Experts of a small language model: width 192, 246M tokens.
Below are experts of layer 12 (counted from 0) of a mixture-of-experts language model. Rows are named router (the router's row for the expert), gate (a neuron's input weights, with its number), up (a neuron's input weights, with its number), down (a neuron's output weights, with its number) and show model dimensions 0-191. Each number is 128 + 32 x the weight over its row's rms, rounded and kept within 0 to 255. Numbers have three digits each.
Before each expert's rows: "comes before" lists some tokens at least twice as common just after its tokens as in all text; "gets" lists some tokens that make up at least twice as much of what it gets as of all text. This comes from a sample of Wikipedia text that the model never trained on. Tokens count by the router's weight.

# expert 45
comes before: "s ", ", ", ". ", ".", "'", "a"
gets: "'", "on", "in", "um", "ak", "a"
router:145063130164145184147119159126184133117140133112169159101129114104109125120193135126122114100145143131178107158151098143148161086109117116096043135158148164134163076171175157080071104062145115087145167145149123093152173153123082143088154081164103125116156178144055143122142193087147080150124115121172088154103080127057163176122143149150128175094098182082142111151099119121128097152095101137098157084124096137098187074164173109135097166081103131146085092163098108149224099157091136159145067141099142118129131108129143172075160165161119128086114125174130090129080140141105113129
gate1:103245139182103115104106112149126095095142171137138166136132156116108120115072112130102077129101163101088105142147080109111135151165110058172128111128096145195126145096108115107139128143120180149168147224134106127134148095145151083145092146112114122152153163149127164085154068156139099131103152119136154072145117137122097124173163107135130110147080192220135157139103201140174098145144149251135130131144153140174039084133149147090146112138084109124147138104135118169091181153159109097150110170091112180172187139095149113091135125124111145127164123098146136131135180115132134103
up1:109119137141110135107119103150103127078161110134155189097137143184103130147117155127114110101088178159128143121213092119150079134161176102144145121146143166097165121119209137093094070090108195141255213124142123130150140116182162123094113143133111096156129153158181228131135071186149100112162217186125092083135139137152124088143095101122119145117057173142122122138112137150176133138150150118111133105118147109182079127130125132085111125109115145146163097149151108143127211126137156115145111162108120092130116127105130184090127113121114128123147111116115168117105141120112131085
down1:118113181154089114124166085128174124127155077156143082058054139150150104079164172149104128121136129149046111170150082143159121123176176165120124113147115147146097169098130141150132092112104153122133086084148150135109109107173120185117112090172117184160081115108139143163112187155112111180106123073148106127192116196158123150086128162085134155149132111098117118147171127121142128177165122059104199168161168150149084146167159098135130176052064102109138139146160127119082130115117151160145121112169162115125066185152101121083152126155087098146144118111139184114189171189134097096

# expert 35
comes before: "(", "| ", "is ", "– ", "|", "="
gets: "\" ", ") ", "us ", "i ", "a ", "ia "
router:166137104135163158105113131123150126111125146193117095130127129105144097138091135098083091135115118092121134176125156140098150163074162128133183108071193084028152103194113092114057079100167147151088148159148093127119135128075090118151112081143145082067127148143119130095093114100106127081124114166103176150112106118102126114106114100153130120119098109130089143096114124141104081139107141075077150220158129094098175127114120115137150118132103091167121080178111126115134158097093154162128090151122144179153062127196146095195107185165151086053116148082164100113085184080090164142
gate2:122130255127120132170073115150136133143105124103156123143167162059090125149145130112130107112109183099152158078131095125140131097136137134083163161107099167141157152149047154108132106099132109120112105132144092137169125134144115130190187143090142110089133141131140094127122109143092106138124081084150103120073154161182130146138130133181164140116153086045145148207088106150129152090186114127255127150138127152109105108178145121130184102102129126124138136129131142117097162119102107107133073124182098077117169175114106089138079143143091155140178134124159110112136114162148064106
up2:135131179217097118162130137115113148094122203165135171156148109162124135205078218085134072116176155107184179123111148106092142123121183088118177154115210147102154175154107163093105126117132128139106255152142112168163124132122188137187130081082127125098141136154165147117115150117123157113141115153083136157100150111141083150155129065176075099116079128134124174130146093150094104108114126100096097152099122124082151070151140114134119088099172108127143122109146128098173111120157176141125122143134177086128129137117146147100037141123120121103147154107165112108129166126147118164
down2:099100141155196102094139169147146138105178108046168137175157154082190147145175138122109130111087165139168094064168140150140111146120155150121178141146160135128183095102137108116195125087133125065077128192159131194130127189112163160078135134107171081131097183186146136094111119183101069135112142134185157139087203082150110093127118122120126162120114056175089134079150081117145107184157152132131112170145136096119126120156171114114130124149165170152119135153162139130152179131106148105143137088127161120171128140099129052091120115061099180076111150147097129108137143161162111134

# expert 39
comes before: "in ", "and ", "on ", "with ", "which ", "at "
gets: ", ", "(", "died ", "), ", ") ", "born "
router:118142125178105097129140155111123120179151169153112147140156064129102119166165116118050106140107074112179107173082155059107167120144147115142116083134064114115069116142139083122085113158169110147172122111150093102079110122148167097107107052096074128096094095122149140192139133132180103088142132150109109117077127093108149160175138122114152127083095137166173129118132144119094168138140107151123084133115191161140159161131139091183059116142164103120099149158054116147153165137141114146096176168138081155098081060180114186191132115160151117090163118066110129122065136112121153199
gate2:126113255082139131181129133127152096177118137147144156048123158086107111140140120112119168104156101107129110099133121176155125143123167123126120093103108168157095143168124112077129159153120167167118175119128130185110111136108159122098104139142170099117107140161106140095128136132114166113167139136133126093146143162167061155156106110125156186154112141058077146122081079136149135143105118114255164120117142137129123076121116123142113090124169095120091174164115088127127132153152121158133099091108110124146133166134088143089130171132113124105118120081114082137137166167176132118
up2:105143142134122123111136124183151098157183111160169150088123092088116056126123093098112176087153152145110125148125138148166124143076169140094152090102136098163114107152124102121131160144093150147107255127125115219065076136129212141115130123165115130137108098194086154172143136184164108120108109094077083109133148166094129122080126082186188183147078094114141151107137118131144090168116080142139124139168148110128148134110127130126096084103119097098139153157107125160109138161150143131101128132128069130170204116130080160103116152072125072082110151121111141132149145163164196152
down2:143158112126163176145119077137138082166111100100155109126132083143154164148058116092174120089128129145171099110097077080150149150189129161081125176170181136142164121090128154108212122162168100074146110112147127153125100100074124141147158088065094126156127138198187126129138138176083161144150111158150137129137171116137157185102068165128115182128109137124079128109131105147143131137122119140135121153110118114090144127131120097133118076129136224118101144184152048095088106165101188144173094100107143100172130116128115096057071124080096105170116160132158113222153147112090106127

# expert 12
comes before: "the ", "a ", "200", "201", "his ", "199"
gets: "in ", "from ", "on ", "In ", "at ", "to "
router:164124043138107123131146121138108139117158154118125112096128118110114162089079160122164101146091078127119126087103143165082100156101154127134120133132128149165145122135108114143100188157074124173123170065136107106185038151060135183122131107189079127103099060070208114111144088109159130107064147100035077100194142125137094114127129125108147135104108114142150114102091191085083120121174107184152119173118080121131099127171125132113128187110179113186074148090185130132158148112156081145134121127104122118078151159103141154152136149128100159095121176136055179127113146116118168129
gate5:132084170140138253103157097110128127111156123103162124142139126145162114118166121158088119132150156121129132131070106119137122122129073144145100143082063127114198157116141096140147069115097125110121145137147126114096076100143150101152167173166088164124153096130103127111126150161123152167145152206141156102111103148118115121155074069089099102186117120116181130130191151210109120150097122162120090095255089102133123197089174142178141102153118157102165144150122117050111153130078123180204114102162125107131138124065117129100103122100109143152148098156130153127157125139133119091
up5:149102141153114143103187154110170127114131139152112114172114164133158080108107180124156085109119173136144139130067109104145154158126115127167115153122120095113150122097115068096170164105101120090169138091213255156154127131132136080134091130104175140137153064133114102095091119162138124155112088165112122089125123184126115086093161141147108095125165157159168104137103085094125162121132104136066152132142136126156044162187136185124111139134106126121193144091120075097105085126152099112115162153077130093131067105158170181124086115212117106130164168098159131065117100099138084169
down5:151057120101190119154119130141160164117110181152043145119179115111088086117120137126160080132128084123123113122111121161136136141054116111106127179109132123139065141181102116124111116145094120141078125076180139116134166097178145090100111107064106132132166156120169132065110101131100057079154171134121098147147047096162126142057097152105097110144153092134131103115135113067142199085151149100080089148097118135121131130130071134127143200135177126078135048110071136185187100136183144097122153141112125108103092126123223109129111158144146182124133123136127146139145120102124112176

# expert 62
comes before: "the ", "a ", "this ", "his ", "other ", "place "
gets: "with ", "by ", "of ", "for ", "to ", "first "
router:143114055115171125140110098147158122096156108114111111100129120135175193109068148136152099100123097129140080090127136186081141158101104152150144151125145126192156133127120089111198170170078147145142107100149111145183107150105120165117100083113168105175144169155099114133138053111125216076096174097085092108151159173118129091096117181108149159182134155135115104085082173179119139160115080103121138164123087104128127137108120125117171167118136172141123182120155132109165163109166099132155118159051134150128151123122106043055126092112064135110122111156161188144169172128063147173
gate2:180093255117138125084115106150155139140151106129128106083075090121134125179165154071093084102142143088093115138128106125122141153126134100140154186112118119148146127170134089100148110181110134110155141128127108137113118150128104151084115109177095123096085166141077132106165097098129119152137108098096119124097119134061118136090107121148103124098148122126128149122164146152132095148118115142255130080054096121093187174131080148113113139106073149171136189113096117083164116097132129108105088123154127142109150128166140160141110145086096136151133139207181144162129159096123150113
up2:134110120180115179125105125079099126153184120121104140118101119129087116105154104123119089101173170108186166161104145136126159147110175113157107126139117135150147170157124137141122150133118110155137255077100157031192136136090141160113114137162141085089113139068100152190170140096153162146161068131106125140144106087116193069132153137139100145139107083160079080128131148127164157135145075133105147085124065146146077145110144152186164127110131134136140172156093099145144113134109095068095136138111126130147167108159068162149162127135141161164065172165129148165144136099099129100
down2:131130178108136178155094127142121206142109166174123106119104088104135136140149123112164137150178108127177154183134113148138077053118140159086088141111178152122078185168092205167117136198165150177136209112215167136154135087089149128076137127084107118169148116069121099152183113134120126134123125112078170197155127049081151170088158143127095115102103089113119104206075135069092071123120110112152131094138103176139113143141158125132142192130154105106149153137072115141121133113126134149135133089098149150138104164155141175080145117112138106156091089108126119124142103101169158146

# expert 43
comes before: "- ", "| ", "= ", " ", "See ", "• "
gets: "\n", "\n\n", "| ", "- ", "==", "; "
router:094149114160097107167159179132153115154145130122093080162095108107143148161080174094138120123130092139041184080142169202111140117125189143104120158131130144196118143114162099178163109147059069143104118121102182170132178140100104137081150157167149137118157089123112146101132130198118132088124125128123148128134100148114080080178104162080123176102133145124098134108126129115126104160107124159130084082098147130182153101114145147122159177107174152142054175110171114176148096103199055145098140148160094049073133201158099135167087174129131097164115125098143137164128113112150102085
gate4:125118167091255130139092140094148075119126216111152134134133145118115136101119150107067143112157124079148099167106119156103116114136091129154131105091178100094124190120089108119107135096091146100124125129131126084136114102128156172130139114150139168108122087118126121147133139132121121104151183152155146154148127125128072157099120127108132138124081089086141103172156144138144084105173062124069130255099208126120167139128166136107155099142133197157079108154120178093140090112123082176137114098142162178137118108114153120099131129141065151131121145100104127182075166108102152147
up4:126110160108171160097167136091182124143132178151174157075147110072108110138181150105052087113171080090140089147128159128116103114174089140144123106085093101127178168125143093127199103141103172117096127103255128101162137125173161145102094098185143124126115167166174096154140155120103116124131150144125170115105144172123082148129123112127136114106068118111097134155128128128132084106114089171143153177070127103190115103135098100126179120142142116100119155138121183111131125069097112062138108121125120151168132138112149143087092114140039162103106124142073200131133118104199126135
down4:097137109161160156154127124149122066118085097163066121128125139133147168110122090141126156122144187137088160063079124131119150121119104097188103127182102162091124153117091151104107078085142093149155151183151181112131131116161144090109079154136128086114141147175133143131154097139104179120138072116097145104094126102141127192107119096111163120091153135149080119105124158081187119144077143187163164100109137103125089104145161073130113157105080143102196123179089176126168086077090214093188112156140117079079143070144203132144156137134077104124160134102164126160103213161144127177

# expert 20
comes before: "| ", "|", "–", "; ", "/ ", " "
gets: " ", "0 ", "| ", "1 ", "2 ", "3 "
router:063174106121144149170101121177135124142082147118120172119100097181111139120135128098165080140075139088096103127169156106217168115118145134156189087148174125140140127144159120118155110120106072166130099176103095158111136123088113119116149165148183123101164147182159176132116105127083144097140113128146100115087045102123103103093115113150145157087203086154085156084091088145118115103057124063128163120137195108154115072101133112081142134106090105083116104110093086063087164094068102107106121119113148179128094118105111127187126192160176130126116159129127111131076155111199165104
gate2:148088249144135165150139140121178133058110117117129118135134159175064145187135148134139134124156086090112160132107116159119168188109112129101113132160128133131127167121133106077180090135082144130135101102149202101115104121122144116142096098095117128119103167106141121066144168130096149115072146167082124159168119097171167142140150165126187124071167129144129127081111143115157172136123195149217063190110087179150112146094084162128132096150116126119095146121138106165143130113146076083090138136117094087068138199158147165118091137097088058129142116079120141101177078149167099142
up2:135152144109169136081147143147143138171126145194094111160162076106114067144138180117146196103174152163142127183159140138118131144103151149163123149130150140098117084100164085145085099097159144044099255122128118105128196151102166160099131133137114193144079155129133089178149129135144101145130119078130141151125135141118085109150136123121152144138143145080105087114166146101125111117169128152094155091094131156122163167114108079159145140163044123152132152161101147105098148074101137098152156220165162098142092089150133146122111136132137190126152119129128053053140131139112151160
down2:124121101107195159107077103111089115100166169154124181167141122087170162099172149133144133069147106130149163113079109064160099162187169084112130078108121111152133110118088180130094118171137116087168139099113097174124127077134135100113133158090189114081150163198146151082157113105129102129178079118125128128160138177112087104138120115142129101078174127185116196151112126146084141148133134130145104147176163148187139104136124112124141179118126099087109194172110092147087145136094175122158146121130145154152054129066199073116123174091132176074116100140089066124140139097176136075

# expert 50
comes before: "| ", "===", " ", ": ", "==", "; "
gets: "| ", "\n", "\n\n", "==", "2", "==="
router:073140115122157084171139174110102123099119169160091115094116110126148128144155126090169093131114116113085064175162143168134162153090166138146162097169186096073139084146144093106105152097114109109164127122183127132124123159084065132165049137126174123066194089137152149118099115126096121126089103143172107092171109120115161081133119149166152082090148103096177132095119095175109093150110054134160086128088138130133099181108157151133113120169120123123128122177154098101128119073153173123107067102089162118078117071188152181136134142093211103165085156119186071102086147115098110162
gate0:240087130129141116173122134151179165134047100144140091100088143096114097114130127130119188100163177090160114147131108145145135130137127143134074164120163097143143130116097158130178156156140147106129168124127146109135149117194135184104146138106108104051141108129099095161139130180100177115099169127159174109082079151158162168157176178092106116109129155174085101133145103131193131169103219107162084091131081132141112144103152124158134053152104106116076155105118095146168103110139127180108166098105137106116151173122154145073150173174119124170080177101115132125113198169105189140
up0:108161129078133126128081085139047120210147120069158148138107148191136137059128163190155134174114075127098124170111131076123109142159123119106125107156164124112074137153135150065135157201106175255096117125113138211146104100149157162117093114146169168122105142138178152151167102116135134090139158126108132135077082098186080145133139126116141105120060110133143067131159139139120096140144149129135092097135133127078164188113150167181114164105135092131153153134119169175130154152129142113081205085131129108163095147117166141127111068147107159145117156159134153129130125132124125088
down0:074143109133159064163144147133137114141113143090111140130138152158136172164139100111169116086101159133136097168094053074109208102146165081118155144079149170170112165138139155113165109104136122194169157104109061201073097130093098134138170059148059085141159159131136084133180085153154123153130075131146113129072158135156147167159098131122158129077183158089133145153187070130156082113192112090130135116134103129086133123128141136181184142138142099103110150172111132076178159107143163106129196114100128108105146132110111137143086212160113100120142113143166156106099133130083078138

# expert 47
comes before: "0", "1", "9", "2", "3", "4"
gets: "201", "202", "200", "199", "198", "197"
router:106143152184184188097141123175134115108128081162082137049049072100120171163111103051156107130114181123106111150142159173190172138086172117167152082119122089144144139115140175114179083110180154169110113135201141101132158093030108116155125140093143125106122139068127114173115091118099148150074123086149142145101144101120189086116120156168144100125110113178096174127101153134121154115068118107132151097117082111073167134075123139174087096056141139153158091138135106078109157133176137119131126158124087145080109097131075110085138115125144113116135116100122098156144147072119136149
gate1:172255118168134148138140125107114142163146179059057117182150175108158093153133114095148101134125122125119097185137111097124078163157141115136060158100154085132101095103147121109132111116110095137118119104161104104131165061152101129068110125139139132116135129159124113133153163186112149170114108109133160084141133097075094099179155144056087149155143099118196148121119158147125157113160143255068085126088174113120107161143151161068074116157135109156129128080122168118126079135137145144129158108131124105126122123107154106109145141117132155134166113093132107118092127173072172121
up1:152092168088119160131144166145149117118110087118143114091111137139101162145154074176094110130194109087087144134117140107138157139150129087095181093064133157098093137055072105102088118140137157131255133135123107142115048156145128101109108167160165176145116132091108154123139103095110186154121178141084143168096076137111149127114166072139107128087084138130104204170162127143123092117132090124066144133158107158081126115116123118137159186092070130130150163075112084110135147131106128138135181070105145136171114081124133169173179119159095080150116104132087143133104152148161096136
down1:159147128113146109126156128132092116153085123139116150125129105126115086113141104098072138141092160127153186166150079087142147087154140165173119087119137125196179120122138082208131168111178161100128121143125130139117135080092154125164107136190151183093103113095141128186127106138151110194120110136080031081132082128165136156171157151191108185085186110103117075188121175108156135122163141112131084135129139169150171190172084133167132125145098164170150099089076102174137134122129086135139201076117102116116086175131075118123180130108167136096117137176184147161142132133148081172

# expert 63
comes before: "0", "8", "9", "6", "7", "5"
gets: "201", "200", "199", "202", "198", "197"
router:097177143155189110079140117142130095124114050088138135093097066090136087133115075114155094161082107136107129102160160152171180166096137150131147094143071111136123059108157121143142078100173147152068143146156115077104201124114108109132123120116121142091118131095132132129073093126084134127106103065108141166105080072148157098134145149152170127106115066142130149071096138123083150156082059115124107096154093140105109161087162120131115136115090128103124087136121098092144153158125143102146109093200079115177131055152137045156139070173204106142104106122134072095155130074163134156
gate1:084255127081090170148164157107184148141089160148174113131148109134104135103133136122139154146144131183114115159120169105100111114131094099119089120129137117116109145110111146143140135169168097075084111105114137133132116094153094136135150136149078105164133151108126073103161135098146097103120132159153082104157142163158101173137095105140153118130117090092121178152149137142157158142109114255104167159164150115150100175098106183158100133140178168089148201136117162142148114114084113162182159144103140112105135118088141151133103155123101151122164114148135130143153077105150135151
up1:132174187156124164074134147144160124165163107107122126116111113131173130128117131158156143150091125206073119085189143151168175134090077097154156113155063121183106143128114140102133097139088088088206103203143142158149137102115111133127136129147139141136156085154158158155187131122143071127128091108116120113127130146113107199184143124131132179142059150124130179180102096106142102141105118122128105029125061167181161164167124136141139145115181127090138129095111076131133080125079108152092124105080042080100104087081151107124171105187137111189113111098140107145156119141151083161
down1:141105114125141201026124140131107219077096090137114108149094125149152126164129175065140095103158105161154130170153148195134162147066168146135084125133199112119141125149092085098116125110103166122148127148130133107130150144129180111097098077095151141121084172149152154166178103140150105100100102157149167169132111160174147163125141155140129116127135190155121063114155112137112073136087120129136102106158128162174149184144136109141159124092117120145146139162085106109180089145120117094116100133126134128151097145213104124087183142119206094169102125114098095182203150095071149051

# expert 30
comes before: ", ", "'", ". ", "-", "on", "en "
gets: "g", "ch", "a", "f", "e", "i"
router:194028153107097159162125151107158134112138123126163095091125149168093148121172104179174113144193102111119116145164111056092138123124061124087151146080193119083165137093131183119122076129090150154074188152120095085159120133125079117084124168098194097130140197078115070176133191088168120140122118139101124091199049134166166117181156099184091108132074133087111120122126122100127127149104131198106103106143145118149176129093107118139105123130141135103134121111161126092127133072083128119139099145083113177117090108110097150137185147092157095137099120144099114117144141165117153141
gate2:131146255145099137174142085119120126134166148148126105137134102130124072121148142128084090123139227143116114099079109143149077109106091169104132093197087085187158148091095140123124145130090110118203132129141107089101132106112121126132114117115133135164160149129117167137168160134145101144110148119131182146158113099103146109109146164096101123149132132139141113138130113123138185049110119153255146141173125127143067156106183173101134142155145157118095121125043136094091154131168146129108123117120128141179137116152160074152135147109140094142150105091064144155157125132120132104
up2:141131115125139108174092138168160172153158117133159133120104123176185115093145123136122066163155103109157086138129094124150117093128119145159109142088107126186135136088099141157115167110126161142121255170153117115166112122129086096095082161169156100148143107087134155194132076123096155143114115115096159139118145160162161119201129216119129086142170119095103112132119152136126193106167120134116087123144072136148065092079176101121107123110164120079101172096091148144114151086134149085155136136152082119160158074143141104101174153122146046170109093029092124150098149134200122104
down2:122132132137125043112104089124154102108127128151155145160164084096124131165150167155155088139129180145162118166143142100135087140088169087182116116149140084091113166171102096160167118107070100165110203145119133178172131121156098144066115064129179190140085169104154146152166162133069157169115117174095032149130117152199168154103153139117077108194095140126094149122112116147174130097081149083173115118171099148110137117131142145062184172161140129151104133169161140136110143105147167189132146148099096162169144122145107138149123097163169173151129160147150077106103147128145048127

# expert 5
comes before: ", ", ". ", "\n", ".", ") ", ")"
gets: "4", "0", "6", "D", "3", "U"
router:137111149179124172083101182110208089091130084174124141173101079121107136095158134104162144187174130124130124126172151122155113190106158066148150150092121095156138173136176168086091087111171102103085108184129110125119119150143087124112132177171107098100073105112161119133083095127150127119110152110111092114178024089165127126116135114149119109065160105142130138097098103159119091147142074160123075083142065173167178099149112075124097146092112126081151111121157145122143125133089126143145086105185125098102098118128128087073048138188124121210117174095152090099109125107132121139
gate1:146255109164101133165148102084129090117151123137098156152141090122136146114151110099106112144133086175131106150117136143134176090114141127156081116148114138084116192094092099174128147074118128100171095137175143115106098083125104087094093166165093154101169097196152094116178129159128121203167126133106095166145100111146142187110081148108123077135107097117097146097096138174209154176129115255138115135155125150136102129136115106156141143186168139120129114147146130146152112106143122153096129155138112133148115138133187104144129128163091118108070152096059162125129128145142126128
up1:118103137100174106147127134067157077192148160165140125072158149110146134177116109086152123179151073118130104153149158085091165111131176089104163102142099127183146129117097109106147109152109156132255080097128113146110090111110120118064124114153148132082113089139191086085157129178110131180190131168129178111148169102135125139136106072131123125167050067138143175163147157167118139145145135093113143166142130140095160169134097121138107096122156149115096174102161185137127175126091152117129177155116121166117108091166117135183162131106065167152083107115162177146124169164141084148
down1:143108167113108137135119114079117123194074147106132139116168105141154148149134144147076098131147133136144094121145134188197164146127120156120151132134118108149133095117133180108156115119137097139174073146098086194138135108114093104150175141139160114170165158059126091119163150128124127141133091138134120134117101049155104144108095113163142132147150137126141092189168092089109163142109146061089190095141132124069133170119123181175134129153089130058148105182082054132111093062106128118185167138163133124185121177130184137126167212185162111216082119063174129114140121149131185137

# expert 3
comes before: "| ", "(", "DF ", "K", "0 ", "MF "
gets: "| ", "ed ", ". ", "y ", "o ", "ing "
router:082146111187133104176130135144151102101147143180155115115134149135101120127121120104108144105111160093166111136165123089207184102070153114091139113132130148183185072103116164135125182083121130099150091163174130123158115129060128104149095065133144134095161159158185184137106150093117075169139114109159141157090115100132164039138114088176119128098147104114140123079151139156110105145145078106118107156139131111129138061118108100137160128169074125078139146168127104100085219097170125124199078111137166133124081113125062107216114092092118135080116166132129135074122171094168091103
gate4:143130110128253150136122159146119134139165123096150180080092127091134186162100187108160073143143082170121118101099119182172130150143093121142120095172183147129117165144141068107201130112086100148122101137142174149128126112156132136186112137136135156140140135154099188124145098165107143121140106112134072178129086125123137137136046182136067148154172138078130104133107116130114135136097166100172148251087120039181098142142156144067187123189116111100183154139146084130139142156145115095147141127137135143125142181127140145116144150077075135133147095114131166151161151134113116119
up4:102094115115137083106143143132151150129099116158124124192060110131161106154124120090084150150041124102150130079109107174137129156091135112137186157131031173139134079110118165185131101102156075145072117056255158101139153155125174141080118157123100101088116140109121122130130086105098098124099183147119114111152116165121111126171157116156118138168115172171099130116174077124114093078118135106199194083103094181092120115163129083100110109128108130150059119151115090126164111105142111167123125139129099133107107144119152101090125123126132144162085115120114099184112155120165126068
down4:161135155172093072186075211100099129127113108094126118069148162150134111100155136157159173139169088110130160189156107114166128098093112151160110152113132119116136154077170146140121119095132154127110119155110101182172182108125115107090182167179063108115109120112114145107104128063087093242107156122117086108098117113149064174133123093167103117139164117109137095093170111071152146129163156152143140073148136118167140175156112124061123110121082107116090125158095156069075183081133127127130143146162155105127135150123164094164132107192066178145142149204148102121161142140156089129

# expert 4
comes before: "\n", "0 ", "5 ", "2 ", "1 ", "3 "
gets: ".", "|", "–", "% ", ",", "'"
router:143080147147151121161135137156145114132157076185126181147083119179107159154159084099183103169148181070093131132173149125138184131091085088153167125146181129126165124173145224100137119132180097080089139195117162117160163121079123137162124194083099127129164161191143139102137114125147125208134108121121155154134045111131082100173121090206150163145090115094120096173142160164112065149129121092122146088113134124110175178053123113137160124105154114124110099130157147137107163128139146139137140101163095138057138147161092122105160174099134110125076126108182119124086149103138096159
gate1:124255054100130140182147167136121179120132104146124125138131104164141055150142203105141142088168093146126117124157109146124168156128106144123083100137112084106133139108134124157131113123122143106173142140113094160133072141138139124133140132181141115069153096151124146126115130177134167156090158159146111133134118171163098101152145172090106159118130138088114081083116126175165155172109139255114147138166165141110136150135130143102110132153151120166133131178141107111098093060116062113154121146139138141115151101131147124176102104162141139118141149132129091088080091213154145176
up1:130152061110127115098121163105144140163149146166123121138132089115095040186112178131133119126128155141105169100177122170112130168097120148159150150122138100149118106182124125178128073151177122171255116139192099133106147089113119119142129125113107146113058141144126138104106147098130173118074154183112142149073099160183129069136153165166136119094168098095085086117126094086198117147210113149120177138140190088120118131120132101120155080164156115163100147175089163099114115110110091127150181144158119158063088168140150110125100153128169134109137111104153107170113142110129158151
down1:142140121098115131079135098092140068109125190122135079071126174083157166156111126062129151099144135117150158148137168171088111102178087147137155157063152189094135096153169127149143100098113179098168165083087140124064129081072116162096132112126173071097135114152165074134209172082127116119136079190159144146121108121156111178164158158140085107111137149119076143141157122137149128128110103207043081116132118121134131097110149079120112119071128151161139098117166136174180093134122120161116170095105156116161164185126119114127185111161143177076164109139087135169138102136137141074

# expert 44
comes before: ".", "-", "% ", ",", "th ", "–"
gets: "0", "1", "2", "U", "3", "S"
router:158052174127114109078104156123148119128084084105172151118135116160093164140179092164174082147122139123087120071171087160200147148135132149138162088168124162155102228120141148108159125127123145128150059104144084101120121126144117087114101204131082161117181098112157136128087084140150158120141087085167092123176093114128130168140127160122161107115146080094112124180100080099142146119101151088200126068144104137120051103130096065164142123139125143112085139117162103108174121109105128122124080075155082121185157105102126101090159089136177117197110114078161108116161130071105117164
gate2:128129255170158095121134161110141088131182180164114105123148158118110116154118140138146158129129115122123121131093109111097156128152138155139102114102127166117123147128080097153133165113126097115143113137164165177170092107161143112118136111091144131093160070148126077118116173116114128140084119133175114149152110174207142143160133152169090095139129123102132152128146133199099127136138082051255120102109130143132110150133159149153174109174074154092116084095136175128135077117175153111096160081146139080100147166125127097074101151129130114132167115137088092156143157119155086103
up2:143220125124186151108187130150137102138220166137178121169173141085127171130161145138134108100143033157187137206133124153110111154123119140124102142131164074181114137145090131082150140127154129079191255079190146161119093120111092089100146143133153083132167085130107114100152115134136143122103163170186120099123102145134175139146151141146210132124131152151120155109134165142147087145101116148140097099129106148138135168065085154167058121125100132098152097118172144092151102097080099088113167137135109133146124104117175154143090143096116134151087134106113081150163148130117121163
down2:217161177185159126212125195123113127160187121092132206142103185113106073078156093106134161147077070130114124069092143096148040141123173137128084149138147105150115103173092126096141128141138104094152241073109156090121098093145153131158135130155143095143172121183141183154094115166078133204109152137116147107132111157124188116146132112096136201152109158152108117144120140134077151108147122163133132154151134110109125067127160093124116138153141158137136146136133148115132128107117170109101121131112091081106142178151075125144214126105118156129137154178121155131145145133116082119

# expert 10
comes before: "\" ", ", ", ". ", ")", ") ", "). "
gets: "o", "en", "es", "z", "a", "i"
router:141043206067137147091089108172132116044041117176143123128168095111117125167130105140140093184177134100161098140164117110131123142154124153122145165129163107086134129139173134138097092096120110149157175157099093131124114147203122093113107181200109105119144157169130154121113167088165177100172131123143100115154101159154146131139109149133152078133099132145129163133152055119172126120096151192107140124115058172136098138200138156107078138139129148157153096133163114084149066141092181119111102089088133176139104140126168150053133091169135146179151151158162110083119128085077119094
gate2:154150255164106088129091153101127125110174113150107104117115093125143120168084147106130105122144096156134165139174155130168140104092132095148132090122138143124107166137132164113113135146137129173109144194107062126153140109150120132150117168145155091123113153149141152134150133098124080093089125100140149093086098110161158064172111097148108137130110141065176185135118119180133111062126174142255137107072133158139098151102043153117156126121205156132129134093140148128142122137130107189121140136143088130149167114123113110113116112139200087126168129146175108144095157118152103149
up2:099124094124120124109172112169140165185123109159162142113115108182117078100100151166171115203048128082114148088111136122107168141097111134142174110156083087127097131125104139144101097144153097082113218068062134119120095144103164116108092159090108198173092145128112138138104135130126167136157147142093141140106081068161064165127157139154135147147160187164118143109166120134090159146039167185126147128132130061117147125157163108153136120179113110096143132164109039124117156075154144134109137146133125138062107069126136120162073130171080130170092112167133164113104075070120157122
down2:161122124142119151115157118173093168190152112159127158193111135155093145101160131120116062113133132146174157168144143134122126103151155118133160095158161107072158221160157153191133129148130112155086125078151140122134157157140080144158151108152115154178151138193111139128159153151112121152167181071182133138097133091100100137096095128104086136074150094149119109145158114086076104169051085066132095088112107158136078136155068126155157086121112040203129148132115132159192099100108116153145132095105149145137123115064098137119171097199237147161104144143110128123105114134135128102